{
  "n_experts": 40,
  "d_expert": 144,
  "hidden_act": "swiglu",
  "norm_eps": 1e-05,
  "positions": "rope",
  "rope_fraction": 1.0,
  "init": "normal",
  "init_std_qkv": 0.0244,
  "init_std_down": 0.00305,
  "weight_decay": 1.0,
  "max_grad_norm": 1.0,
  "decay_fraction": 0.94,
  "batch_tokens": 65536,
  "max_seq_len": 256,
  "max_steps": 5079
}
Below are experts of layer 2 (counted from 0) of a mixture-of-experts language model. Rows are named router (the router's row for the expert), gate (a neuron's input weights, with its number), up (a neuron's input weights, with its number), down (a neuron's output weights, with its number) and show model dimensions 0-255. Each number is 500 + 40 x the weight over its row's rms, rounded and kept within 0 to 999. Numbers have three digits each.
Before each expert's rows: a language model's description of what the expert responds to; "mostly gets" lists some tokens that are sent to it at least half of the time. This comes from a sample of Wikipedia text that the model never trained on.

# expert 18
It responds to: Periods ending sentences and in decimals or abbreviations (13.0, St. Gallen), plus capital initials like E in "Eton".
mostly gets: "e", "S", "A", "P", " A", "E"
router:579508497465523564496500475533469519460505546503471483446501508556472469473526588457544500492477487482493473513523498597536478443562509579415402507466500485498490534556542460520518492499447540452500526454463558474492583513473467513505530487526486477488506448556524496478492485528488457539473522543466572495457500482522482511530472557489498543537428447478563533473505544461616462529510505416519434451531560549512532506474560476491572542483505514513472465514556442583533466549560451446445496524476560482530505465482437594486538479499503491512449484478569507515549460485504558470536527473439477422549539578466461536463517476505413448464419510513474563510512515412506478499464509421464454475497460512581511476423477525444503490539443468463459399507535484523494530514515539
gate1:488540493524512533504518568456483457584460412526488469523519550474502549456521489518512375522488453523525577499522519553467486439463538501503478535531382507547512528498510497517543440506458461500554545511590534525480539457491512475489533507538458531533489517433651588527507511498492527539512519573554503512585498528515488514470504428529544497513470550476465546518531380508544481537485461559492499502515518509499516478472498488505587515438524501481482506446493506453461527501523525454552469442529441503519575563518467416512457499518451428461411501544511516491511453407462575522490519448537488576424431501458499514498512513428510507522480470466519474544447533471467490527431406541501529485531476460433488506521539496533560557523550529485498494524519501509529501474506544
up1:499551444541557520495461526486563433535514419527489481447515559491505548439426474512481492535484498475529558560490591513556512490510468414495558544472446524476511536507491558522487510543550388513550521449495473515422469523458461521504512502494533480528482491446515473535518355599560522466529493523482451459476490483539512436506481500551501465525457522531512491488548442474454479481461491525471617520469577503538459484522529513512520434495488475479541478556495507510479534488539541537507418590507519514560531490473454453500443484557430510559456427502465528521492488458439456527536493479476515462520526531488525512424486474521558463457550563553469492457468528495530492455475425506519416481479525479455483574551448453581502467508483515555549494546476521555509423518521555
down1:517427594499488459518461524509562503477402464534467500490542515464489534529454485574516457529437497417537448508479443468506486534536510589455457432519506429599468554465461509489415414415504500533533490476546462454516540476403534524500519520487475560519491431515508588593529524560543478508435483476548511523526511503470494426487481532523484468551572503575548411578441451488523528528493508484444486547502540533492480516463517469496594479503487515531476502524534393490516541528512461434525516468494485532534471508511536443512482488547566543500465429461514547519512512481486521485473440523577535535438507492505507492483478486514517490494507537496549494431459503453580475495536584536527542472505481544589534489495501521490494538490473507436497461542512500512467518493421560

# expert 27
It responds to: Auxiliary verbs and adverbs in the middle of a clause, such as is, had, been, also, still, very, later.
mostly gets: " be", " also", " not", " had", " been", " first"
router:499532442593445431430516510523516477469585493468489513489442447483517532530482527490484500552465512545481438515516502485477472531550512523559567478545494490451484435567460557550500526532522506460518537517524415521518504433487457479471484522512545537509398545498479536480611476467511522458527541494504483528509432515541612454519398497525456524448519484498424422479519492493504524495444562484504558466485528489510488454482521483481458451434573524510462540463534473512538445483452500532436494507457562563490508475536520466503505477489477526453543500501455473552550490430467456469598524525526456591553472462484542520534501446448503510525467553522531518473515458540449524515460428537448540572463516469525520512523504496463490397501563478510611507555471489468515564463435472
gate1:498499468503499462464506480507492494501580467464492534543573540491524544512508429496543449515565540533496497527501530540517505538512544575537562466491456515493487570471559460531533527469466511461492469517497481412508431534491486444448534548473473498536471504486464512499528524521400515426508548506468471528522461448581555512503489510448479558546460501488557526510533532489496522489490578488520557516482468410467468417477475451456553479464501531516506606494560473477501464579515489540428461523503471585547487536517472515482506477508430520474393458512510471546478512456460513574450465463545566545466429516550457505467486489426511465417515500536462520455530418542543557604570450524473439510483540484509514505422487561584482517473486567459551497469548555441481492504510472
up1:475546506537529523492481536471484458531517467470471477435465464471521507431538578505494509498443527476503415491455392491549511536540508474490524559515529490479483457514425419501483489499489528427448490536452499535509533397471509430531567471490493579464484473450467475557436465491527456577508529478475441479507538537516507455479586514543470462507516499483521459548550465517482495510494438513484516482476468563549454503491588497570532480536491491526395532495412501487532486431545493566600600548499502473541538502492499521497535498441548437558500426506494443555490521495417407559473588478491499527475473495469527470549519568515481495444484524518526461534578467510548496518525529467464527511465448542531528548522573464560459533483564435527514488524460512527505513549520461
down1:497490472450493525530508510566492457569502510469455508424536481519492408539482570466468508458519514495504587477389483466482507516486401497480507546534495460461386509490484479520512473504505501538478543541547530521499490517460524492460502439532511546535475472491443514491428578579442483504463507472572441519497479547517463463485473616478464516490466508521525455498552468490501402486474497497544509564521501475484544525539484500446509537541535425466518509540524477503591462550492555442445440469445453472491510506461524485535487539461525501502617490530503537451525457523456534402518555483556473437446538529486513518542526537542517511512514529486440480472519503497472356472504513492445497489575505502604497587495534519507504457475527497541510483458503461478555573473564457

# expert 33
It responds to: Nouns after the, a or his and noun-forming endings, such as project, development, part, role, work, -ment, -ent, -ant.
mostly gets: " part", "ent", "ant", "ect", " work", "ell"
router:565535518553536548503560454444480473516559488357532514530496527521523460430484475480504491524454483454451501490502519403563548456494563467500527636490477521528557490434493518538511441519436529486439537544574442472486583527544503482532492486478520528478559605524443526570445458496547468548511528439437511475470500486506450485504542476482512487486374507466511584486496561531516514499503438514554502506501475462476532478447478515528466530449523496524478521493550444449550512483496479533540467563530515591530502566518495450517516552585535437541506450472524484516452470491490487476544382467501501480495494470578489514558449556456466503474461547507453513553489484565558501484525488464528493536479534440461485482464471512496457483519492493520423522575499508518490483537479501
gate1:575487498546459558533458578465460481467544514549525535504543454469464538570534495502470532481483536463520447515530490487517480558520545519394529482538474520470506561497543542489612578524527447477504487494561550510478482530502599523468470543509495476499507530540527453531391516505484474511488514450514488525552505493433490524495515426570475424605478644547515436490526531503561515515486473522538473494514536463525572529489564485471500483508533480488516476482499550474458495453502489458502495501545524425579528404445505513567498485507474495427541530514511461490495556477464514568532518545483404510545554492490543503509458475537480463551490530446522516510533571503530541507542520484407524545570474486476487453541510547541465521530498512369468467542475494481500545465525544
up1:491544482489462556467532519477515447478572523488571505478482448505540518433510416569396537454529469466497523497554559555515481526506611563571483474466508450526462519527527458562534505511545521507533441402495506512527417463538527498462592554466498485518458499484519535540523494548505422442426572445459511537532505476492533555535509473488471402491496477516467476474572455588467524488505533502512477575458460486503487496533512473552504479507449491487510472442548496543522530445510514517487505472525537500487489554452460456569521490489560529478466443448490473561491517513444502496536533500528508474488494438513531520392615445520427475480557519561471524474519502530522442556514497471554511498521496481552512510361496466532556441503521485467440501456485464496483438534501476
down1:522483547526481494488494549535502457483518537474454491532527525536458535515444459483484443482536453514475504484499444497528434504482591567457523472500480458497407513557513458508525438553474480518488522472488492527507500558527469545497546486476547460369489508555554553466530479517497393489477529508516479457584496536522571566555597469494506524459454485483561555492456528483499466559586585523514576456486498511522526454563483489550468485547477505498492530460531485507480493536542517464493429514447500502504455493547521526571518468483515556492535502508527517527562507454499450557499468481513494531513528512558505488536508529452449499575540492383517492464506491447531580550497436495614526556379567492521511493504508587441529509483542483433508480444412478469455500455518542

# expert 8
It responds to: Short inner pieces of foreign names and technical words, such as io, el, ra, ad (Flavio, aerospace), plus colons and decimal points in times and lists.
mostly gets: "o", "el", "ia", "to", "ne", "ro"
router:432459499467469496545437421565519430385513521518512522465414475428482485577527522492467471458510491532433489523496550531453540492545526591530425488538449504475460533527452461462496516529519464493446528442453528500491506468534539441521467528498484509557619517472552446440482480491453402445534523500465520487530583551506543488556495495566502565491478525519571492491446516479516435506469534530519548526500522512474548450510542520513580499457523552467448504518489540465461537526507474440493477473470590508486462456523511449526426512476517432519485535501482505467425494425534547499491563499511518489586492461469450493507536431529442418500517486498542476497486469493419479500540463485408539463525580515535528443522477425467483541497533534508482510469521465460491494524536581
gate1:467506479522427495514442564522533525528537470479524507531485519463465549517513477482543549557524496469496399501521550470507539535450566447493499521552518597503465435466528504521541545443452501445441489524494530539493555493415460477507510504475560460493459511465421492556510478502477510486493522468478551503517413503512501522499382488456498503569550553482512575451530477556507533458501523454492485521513499457488449545489486467564498489572471452613475489509476646443526541463482530532487508549475495490501496458527386523502497518525502497528500547502464505405467559526483438517470505510464475584499464468586492461450487426489477559624501503515425523490491531537543551485458480514444517447519498506490488465588515491474520476426529518511491527485446549465513503494560440
up1:488449500479444534479538525493466509512518582448450549548557490497526534529555521487521478492522554457529526520510522487467500468532487523508499511585489540564497614491576489541542493538463637444499547500486508533505489429517501532497515536550470508479459493593462459482493507487568457511553521478517501471481585449545554473516489549455564465589419446489459463486490536482501524464469452499569451466533570521489480499596526547467481523491422523475540490573509533483478472541542474506562442457459578546475452559484561510527508548527531528509543464511525511549529464530560516459513472519470487456499573499479527531540469511565447466505533512465447439461559507513431490544492491511492536496515431520465508558397395471479443487526508531532460396486549470522502516469475529
down1:513424496500533537531530490525517455566483477478485542555577481456491564491522508559551513491555550499513500496501587486532512528477429505568478499485510531557472549508485460510510439512475471530543540433532526525461501440473543511500494434501557521425567446569520473479387494518519435523509494513553562487473496534525447463547495497400512523551457477517495395463502545449477495532492432459474551506527532560519518489541502539490506594456436506543485580490535529547539434508510552502484427511480613463502566516524495525546465496589475487620522496505460561508439487489479473540463524496525473535427420475508497472509535496488523455550548506513438505551487520471461471469552461445493507481506467546486517546479535507495518569521562486478553435468462391510516490499520559

# expert 35
It responds to: Function words after a preposition or verb, chiefly the, to, was, is, his, their, as in selected to and of the.
mostly gets: " was", " the", " to", " were", " is", " his"
router:471481539574487509611529448519512484498551527481437518444489470560501459486439415507459491466539524536504465584551525551513428537510476454476458455553485513594486526487443486552453438559530473449458498457499515507485526463439544488448510536501476480564446499451490542480525568499511517459447446446529482481496522532437528517470426547576454521547491524490519482546475535544449519549489573478520453523470493424560488566459435481533515473554499499445528526515583494556508512433516499479479505462494534480439533473488539482453489445478508575499465536493545408488534530471447496517511484484501451509469442572513552463509511476491509507562482467463496473489468550603451521551424518454536520490552456420546525497523507510490454544472551477425483533531552491377514467479461520
gate0:545500425513516506495481467397472530503402545452542505481542495441549490514571479586534540508470522480526550484514549513512513515436531424476484516384504528546488479521521493424536529458483519463454498491511499461535522443493484489453492433507492527515519604503536440516496507485565521508541476538473606478435490513448554457545521471487525438454497500493515508446537452497441419503506498532428450593483568509495467505544513547512458538452540497491547482525536511483486494550456550522610559522533497398538492495493538530516561521485450486482462571533441525506470473518481420435472502507533491537559488469497484545454448547521482501462500465534362480480547511505443557499509505443459450455521456499510501522438474464457516528522565492515544462463472507511433461547501555
up0:487543562454446513469469467500512525501476467487558527485475481501507566533463521451509476471496452548492518503502506474556511497575473493550520489519525503503546411526505464502539501489565457460555481499484505409498475588422533551470556453505576580450532439550497457540494425499543513495495524546437469513476452484513519442461539517436502489466539493493515610511451551505452501506537545475437502581460500441452366427527551484565488516471481553531553485434502439536451566560509483487554509540425519509447505532467542521492486448462489516443480470517532582558527508443429440494479501465482543528475496487470469518550565428517518480515515530626597517453505504495498486448499503518473577484529489487451488497453526550557524431508480536498477494431538520519522490509495497
down0:467539587536517491512497460539495557495534510503557595474537535524461601493445493434588443451578536583471504468535533497492491532554419439560481511546452422530550461480505496530490475528535486500516541500459497464522510509503514519462539448512505581467455549491510487491476512460512477412462489441534418492478478502510501505466531557461469502535512490459494538527458539534428504465488465432525472523446507524501499497486506414555537533547438538555517522405504514572519490499541484529458499490416492566444544608471552573416450573527500433533504508516538490515540510469546534506501486498524572548475510477476524443506495470534515468547520515545529461444454519529504521551493488515555500515485488427526507467462543477529495415496562489421524499497566509578488479431424495

# expert 25
It responds to: Function words and, the, a, or, and adjectives such as New, American, British, former, in running prose and descriptions.
mostly gets: " and", " a", " or", " New", "ish", " the"
router:455471559583537426485491499444449531526477470534498487510503456506481476492577507482472500461542496505506525623503461523532495481439529527477465488494558555526490487502481457540460495468530465422535504455511496595556483514483511510492485517458450457463506554441498476592600446454478539488422446472553399507482522489468420487449481521527560415598508514527478501468486500548510576549529469512566467430504495491512561569511514482484534482564564552552573438496505490539515503459451585513596507471425520495523548534489481477479502514544517510495513444508510498553541527448521499496515515506469487512508587529483530495476473470476556495483470464581546474442513485533518511488483563476435482440465463452542449524519504469469450516527434472449536519519537587406533508451500517
gate1:435507513490482508483439486482436485479478554494488470553517413498574546510560527475548516439497556460539514371464503477520491470471521493433492500492576575574486608565643533437496536437514516483544563490501515513515483500498520446493514571507483523510527529485472509484483514471507482534499531453447510484499391557491489457481443548468606494528535515485452445486466474436399494516504484489462507489487503465529495491460516514528481541514509474449548456498601537454493463492585553542533482504516507468457422527486505499539551508567460486499487526523498470544555437517506537535557537465574512451545456543528582493499490523474540532484563487507522408528539490492458525462522485433495456421551512441492530416523512496472488529553524506520527463458506474460489531446526523
up1:461444508496510509508509481495430467532483525479465464560438515463467411509538578449449472448510527509526547478480561486508482490510547429497535504394540499483432518480600543445507542514576497638585513494487468497475511463477533513563478488547490512572521540588518556528491551474497468557493526426501528460500487535511449519509510566450538490535561553487509518508473518560487495487504510463473470506546485471485447529423499507437519593518475469531472535505526474498547419482584520530496503518503416492463485479466448479492525492571499512491478489535474594489491420450536512502507443533396505426530597532509551499491545511513461493464476494501514495466498510486533537460578560548475466483497451466535516449446456506450476521521520535452483572485531413513567555484464522
down1:443513529587430506472538538452525433531552496472527554416482455486456451560477556533507479617439493501585543549420530453530451493502520402436522499457460489519497521448566451534508461457549478482541462502477521499471495503509517455446465523469435456503485499579495513535495545477522523511543547511498418506510517404504480500505532523471477513447489492476528566542525517571509471563474431503496491548461443537523480482532480466538483535503462449519495635489501504539486477522523467469504510514484511503449539550559473538519492527480538503535538430522538534473503427500431447542466486534528499498488492462509387468431545483470487474475459480492471579486473537449531512537478487482519477496522487553508450561528476523461431487407435566496566548530514519557575432514516457

# expert 21
It responds to: Bytes and syllables of Thai, Chinese, Japanese and Cyrillic text, romanized syllables like ta, ka, ong, and closing quotation marks after glosses.
mostly gets: "ta", ".\"", "ong", "ko", "ka", "ang"
router:447480459503450501468479444468456498464551535547525532437480506429580461500523441473522529480552495479499522484429485466523515494490509451550432489535466467532472538442573514501518487503524415546555484473472529576517506447511540506557550499504501539506515523468509497463557527460461523472514504552481500480555468481486531537460492529443421454494557479543574482444508530409547480550481482466543538599546526524436505558566492492483465528493420564507515525504507540452465491488496465498501524516470423539456517523490450444492489463442483471520470587541501543418422519590501520496431506480551440523517524477558465567531510485451477638467564499523532514461533488488500475442503475525523420559474475490443477502454412555500447546451444552538546565473526564462495512484502512
gate1:501490517492495511530480476461377529495522532509522464490494480480436519565482485507539461507479464522542503481492569546512542487503535475569511465485491422448521524541515492463506496441558501494525486530485456438609519504502473456447558537483522530577430470522536489475529570487522531472506494478467556495450516462445531520521527526581518485500570487519474569498498425481551450516499534598516521503547431513461491500441510480489478531535526587550604429513510480530533496432510518523515496545511579508595471528499486514532522490478565517505432484514493457536471428488562504437584496544552484515467485507412476452482440557508451449505499476518528474498439495536436449510532491485417459487505428448492636440523449571529468517421461565489464476495515446490467545474505519
up1:529535470485469513478548557503484463454381504464432457525421545534463508454483503565566515500578524478542469502464420453545506404524482494489538511459528510560565427521494472597537440563522506519480517484497445542523528461510489498517476518522479414501531526500478531483488482562558481512553459488519463496517470512519494501577513461456530534501501482484489539454554509460420503484510451501479519470429472476524436448509493450435503575532547531433378470511556462522431505461467420483528538456501453448488472484507525485544544573560501503535461519481503455466560462471495529479547448534510538566563493486461564496553534555532398472512448464510509548498495546517395489465502480446533444441486456480489492424484522500514459516527490578501493532463531481523539514537433492
down1:517545537555497516490544540503573501570503599477406508478490530549491526477440525515492442532485529513520438518502452551533478573502569521448502484486497425474534483524530497471495473431532444455498468524444467537534503528517502491486587525531473435545472539468493530438474489534523481453468518472510483502521559589468442496465524542511512492502510498502514506449566529538558454604502457483447558518497458545606464530498448554573435574536531552491513521499529476564511510492377538434567536461513480452441478551507496567471559448405452562488566524504519479522500466512502498503474527527566473454412535496487529506434494490430529475495471496558445489527424482539477520440423538490517567549493447467525530540488488512442541507497519509484559501522475519452542514489483552

# expert 7
It responds to: Short word stems and whole common nouns that usually take a suffix, such as mode, ju in injustices, do in donor, sound, material.
mostly gets: "mi", "fa", "tri", "able", " do", "way"
router:519516521551558479488585457418519513560461487488543484589504527581503539525432486473470514542507467529582514415457435553468577523519560478571521526511493500563500534456501478458492499428518535516480420554470480490443458448475464522510437446529505473545559542453409484554501506461502522444544472548474485473513520418470470489459472470457547458502408487442496561450504452556569469430461512525445472467481563488459512520491422466431536534454541442478487529489522485513493468555489509542458499511489506479512464521449515497541561522467551520474494530478499562545489462522552475509478468459533562491474454516594526444573569519501472523540492538508513542487558546568480526515450510553512542511537490567450547475524476535468534523426500551498551467494444519565481440507449501
gate1:525471490497413532489506555530522472514510469485604507485529512495493569517548534552523564524550512430489482525469535496530463485490530536431537504482490520494528435514511542551454529523502509544508526513538452531467484557549385486513620518489487525463512481542474453517495522512469544514523492523508440551498447486428518506435483500506496547488516430495506447550521464542497519467531506442514504509495525462550502527466421497499478492511485489480495417424560531475605455443573547499471480499450470495541524516565449463562474440559496491625568456511550457524553541492513479549531498535513440513468558503477573468494410498577467505476531459545536470490471612506524474464493474504503546422451550535512508556516497427428544534527475408487515442559497528522488522429491462
up1:459541555587543444505480451459485541471507513464469467492413516513547441508545593461472444477609524455486479539560517490502521517476508474454451559479588499456472535528573515522451530484525464512451497448541470485522475542501523542525422520501545539534413497472494530537487553457480528488515570558514537437557506507534524514460521456527524484541521569556425531494505454484471423548464520555481544463504521467478493526469511518467567516542576464498511453550493484483441525540538460502471510435541416440548463475479453537410519555471532439521521549592543526462449513500509551463509483458498468504568492516528409517484474513463553523498500572452409515463459444445445497538551497509502521559500491491472459468515535503498505435556550477498597517491462560478536479506528520
down1:498440513464545554501536506563556515476518473545549516489498504447509474499422572484495513435526469515529514523498489517412451503582527461514503576449543506528485538532542544501508510502504458560508478477514493548465517482516398533559478467550480535590548506538532474474546530514527515481488459569500532522541516485479653504524547471557463413506549529590501527489447496435534539418481447524480482508470474537512523550516486519510493530420496473434509535540502424501424540491450408488462485539490548525556597433517459483494541498475480546456520507479546513489525501503440456514547485463551546476504469551453467430492485491503446483501523567558552473481470480439517591500517462493481531557443482471411444424507571436523516532506460469548512519455474522498524475553498494

# expert 11
It responds to: Digits inside numbers and counting words like two, four, first, all, other, often opening a sentence or giving amounts such as seven-year.
mostly gets: " all", " first", " other", " one", " two", " three"
router:568558510491432515513485541537501522495516576511561479546551517484493585485490543507434514466510583444521496522508547501539537467543458434489500444531570570488513443516546490455493564554505453508478531498475483486524495533508511444398540524534435461440544586489518512497528528468467492487484483460474495484510426531552467472477539569525485483492491513475416480540499547518469560501453565509533544502460449447522550461556545456607525521548571475482453478504513440480519532561538449446494510488465482528476538594517486495475475502491502511528506557526505506508549506456510407452510475557475458571446486478506518467452437494495438502507434555603507519507469457497549472476479562532500497554459521432535565541534465482482451445553543504466508552417444542466512468405549541
gate1:442489451579562519466546495471498520431544424478459509531483517512468479515551481492485456470571472456556516523519558499467521451466483536539498551535417486540478516435517471483513500513484470489547463562487500540449435446517460556551463481495484585519494526493520530533503519571482468510525500557484461512540478555543556442462516474486483435583536525477495522517516461482589510468481536532459528446499520504482529548480391473480510472539501493550503438539542581489511533382517474504578471474526492572392530496520475499529525466463521545454430519509498611522422451561494501554566534424504551472442486519460496547468476557457592494479504482438504530550489504557494490469439570478536498541488446482435493518510490476467533595497503519482459504526589503478456480481517502
up1:468504420459485504547523512495493556519477498464519496583546496520478495538533506488507445483555483522529581498550550542500440423531555536461519441462463521525520505486487514442484490502457498512494509481452523538444485542457475461505535428537471542524431543543573493519529517582533477483541421481424447517571551502513564471548598465465475454494444446474515571463531530517488516450573545502513514463504546491494538451478524520496473523478513496548513453472538469516524458453555513591559392590492489517462511513514488540489479501439506492551465492508486555596448462539527427480541547492564509434462540599491504569500494508531524485499481512556497525514471550468528454477425454551481538545494464465466535498538528435519537538526485568392529427441484508508490429442520512
down1:474514517580562448458516522498429547503522533470526519545564484469495518499479492506531463475510447494488544461552561519495531472509583515408535552536526434492476499394652476510517471472461544503489481599459505441464414511549543475492512487563442576537481500563590453468520472473529466496449549518421481441508512452496474431479428494476480493442500513517462469474502526528471515430551474556481465436435550506455557530474444430518503505515495492585484496545486517519522412454465477472470491511571507488543526483452475430522498511480447488511490518527499524483495470458473446519506485515507486465487574552402522490530487515453600504493511522518431454513570518526546519553523509549476551517486537454511480480549480563519453472528523507506523498445560532456573509518546495

# expert 5
It responds to: Single digits, usually the second or later digit of a number, in sports tables, vote counts, scores and distances, such as 2'9', 5'8'.
mostly gets: " September", "6", "4", "ple", "7", "8"
router:550548551411487566532466452508495490546466499533555492515528441518515480534508483581509488500503507437561514461534480557409558559495457491551470467564465580498561443502529528465593529485504521476485494524523508426487558532525487448542571519543446501451520569486482589488490515547441566456465508494483574445418462457495532464516557507541455463468538518436470560482476495480450513505510553505471481490493495448541607424598501519510495540493478549478463481446430439501547476514457522499470541464467445498466481548512505475461480507511521518520505607501505486533470431493527439406505519444479479483569526518507541550564472485493541482499455566501491565469475483536561470580495524528422497489502549490497549519481521531475500448453518541482508538453441504521491490440569542
gate1:534530502483438439464549565564403535512543552484451501519535496504468526410486489482514548518493452441472494583449514480478573525463567534505495579459502503522537453505553547579547455539499501495418457540513517522488483547535549454518412471489488539494508506441544483584462528472476560601514500466483462477490487582530499434535453503407481507475498589487454515494540553474502496472544498558441503450562506517539499489451513450539517525514535489416528500504486474442520526525451472539456474464528491446462460443471486527508506537441485527403561532551492500517554561563462504496468613448528448526499468479568443506484499494475501515490417506501535496516506576528511525540475539439528522488502514540507543496525499458532483492534496561505512462440573515495547596484448489
up1:534450485488474479530474524519568541502456461476524468490503520532443525532497499519527520507575500502523482510470495513550554542415513508538504456525509545539517503455490516377506528439511545562537509533519473438515509521459532513473479511615478532478543535554483496460558486493504446534509563457467443527403588582513492485589502541495589473486437487560550531447540501493513469397510524614548502478441505542532487489562555460531504450479487474482505536479433483522490447485514508538533460506525534586465492498523559499495508479525367539434529487518509550496540493501483426556565483464480521525489487457526511468514458524485488574481568412541621510506549511513497475488508504461534532476487498511484402481495452468502428592457495498487493479467475502505494499568473535
down1:473469468454453531482519466461470497604427430429523477513547497517488485505540535555424561566520590450516501527504534522495504575465432492518552476443533498487493421502490507461501478497551503481508542496531519526498541521534518480535540462483412468463518524474556477552535471451529472586573544484548474516483472562537524503443561447491466463486510459532562503517509499492453456553498496558492469437524510496533578471575490509561555495570525532509540521415446487433498542564429496492471519463481572514495544572517425459540478468542485500469550472455454526528550460566548475506473506495512466544527488470508567585531516516474466481500480543465539535576548526551491484522474487527568473550566552483590560485470458525513570514453514586426524519549491490529477490537491548

# expert 1
It responds to: Short word pieces inside names and rare words, often after a capital letter, such as br in Osnabrück, il, ul, id, z.
mostly gets: "id", "u", "il", " R", "im", "it"
router:522418489469509469556429504446540526522557504491509480570487541506468462489557410466491481461479485499478577463503522479460622472449477509520506472436498508546514464517455479451500562478484512513533502575505528454530443522546545472527528517510542502494522526560540421492487512483499520496524457512413484471458525486490431458508474471477468530511584449526496472498475555508487574401536441488516481490439498514531491565546528526466431529486432464447504587514514525382482535446515528542520531600527476531526477502525503573473478564428538450522474592508519512488490474525473505530481537590463501510533512539603469482504543515490552461451539409539512497543475449483499511532587412494497546473507534485487552557561450536546501521549548463511504464508542504470515425507471481
gate1:594476495444494578477552593576483519457503463482451447480541499478481541509453552530486499544551597511513429497523461489515577486471543484488558565545515471498469473463401499499566476511408487451468476463508485532521480456532435519469433496488527500394533492535440479472544475473522495503472479508538562491482470508555529519560495477479539543459514546523485513476514480480523480493458548540559547541499433464545549591516458443449499502493539463507503484489546512505501506480558481498467527532513479525505419550489485521535486598529456490526526567524503517477491488493482474459472434467525467453545396482532462427497507514491497515464457535450499517486521443527459487455559532442486523446464482535393448466480481442428490600447618450505528526508467498518454485533568503
up1:553480551462495501473530508555486524514483465559531464447541470439474400504437472440540536505521509488440473534496472516539528460419443448530443517496441451571577468478487484534417517404483486556425563492418494489486539532534469535484511504524502544510536477524473393512442526517466463561487543520506541460502541483461538491595520510457523528430517580513505494509486507451560423446446468543558462574491507506486508553490495398493461485481466399477482542481459510495513503498499533477528524484474496462533485540511507533525509584501461489473553508498473522531529485526626549441489509520580481528530497468474440530492469473503473503430500546517536559540524466482536458504552471471511523524447434428379522534560468476507482488522497471419462491521490480443487520499513535
down1:546487537526603449510585454466433591507488521516518512453499553533520501541453472388518527517444525497448515525571479482554543522474495457475533500626413494428521419460479516532464447487494547427504490498510492501482512472538475485470541520462539489523531502545511492541509463423456430501449583540532505488504402523514488504494567479467433512444544521493495528413486499517526381531573528440469476477518481464494492493538428430515542463543484423499449423503541529512524555463485525496559397574513539520470534481496459548498500494501499474549516431522448454442488528459443484495461518484479556485544481499570464512552507512475519482474582518477549454419531516499523508487473520497480471499471473486493540439461517500442547516429509486518490563530503474510512486531530511

# expert 4
It responds to: Word-final suffix pieces completing nouns and verbs, especially agent endings such as -er, -ist, -ation, -ous (performer, essayist, sweater).
mostly gets: "er", "a", "ers", "ist", "ter", "an"
router:506481499441551456498452464519403506508531470460465467515477476530508543478551532525499546487531485462547459590486453471451509457507476494491538483492488483496469461459457485501619490467537520509526481590487562515518498478443502453488553534487458436490459512522491564573532519472509514511509472495463496506480514464468433467475553523520494487450495481484499464474468446510548437502458545481530439535499510498468522581514507492484530471521479558451482529497582435519513555502572503413537503426434515480461443487417508513519557503481483516455472449551637488520417537566555458475449488555507507496584565426466519491503482525505486444419551475496515493585497451563412478435519468554498496434516436529540469508569496529548564518527488541513488428550506517543539498516437424
gate0:457463486524536493511504522455487535475507564524520409429472532541523589528534456547478483526432483501485454506499572535543511449456556482464495495512467483559522524540495545468499447552503429509466535522454481488488518514411401508505455463514589454548504484487489474479457539549512484479577535507505488550484534541487529444567517452488489503515485446498437598466502538480465451498465548505574547505520496502513487514472453468500547526500618395569542536494470561501552457553516493575550476527472517506536493550499468534504448464557492493534505569486470495476527490499403470560518485426517472548419522529460546491519477446522454520542547530428471520470474436506602483541493529495496509547408477453482495494578457515502471590454499471590521468460464508493538488469529487
up0:516511533561485474559505518499560448468448507520436551499476490530526498493535475493491531445568571497513517497470489507546519521467449529488491552520511505485515474442541526421595498493484472429470510459513520580562500543503543538511474544530520531567447463534560472592497463477548523494553513461538520473483408522567519415499449516494526482502516532436589389526503538514532505441636553534480537551483570479529541515515516451492549535507480500484467500485510479458514449518461434480485526475519510549507454458472568540554507549514449515459495547471508467502488489565524509546514428514397475524571495470523504524544453516543515548445521453519540439475533475556475502501475502517511445463476486483486404454418479548499358467471559497545544530484498541460503525453504476
down0:511429500598493445465511547578586575491492479457466542443532508504499485470543471515468601517480443476566410497473481538514480513488460472475519535470476527507470433543501481466470491485476501555491616512534500499582475558531463493429473527509559536514506487445463495519562416499429599531460511504486497523508407505592464466490461545472517501523506524426568513492508543502535490432585524539436525511532502501516480524476575491511532544531463540500541423528492458401497543498457522504514454453416514481487508492530569563492514570461500434451477507491497514523496479541539525501579518540455562551554509479522453526553542500512575498442493522513523439476511494597455494489523447532454458532531489417475467520447528512452534517520509470543507529497526517490475521461531482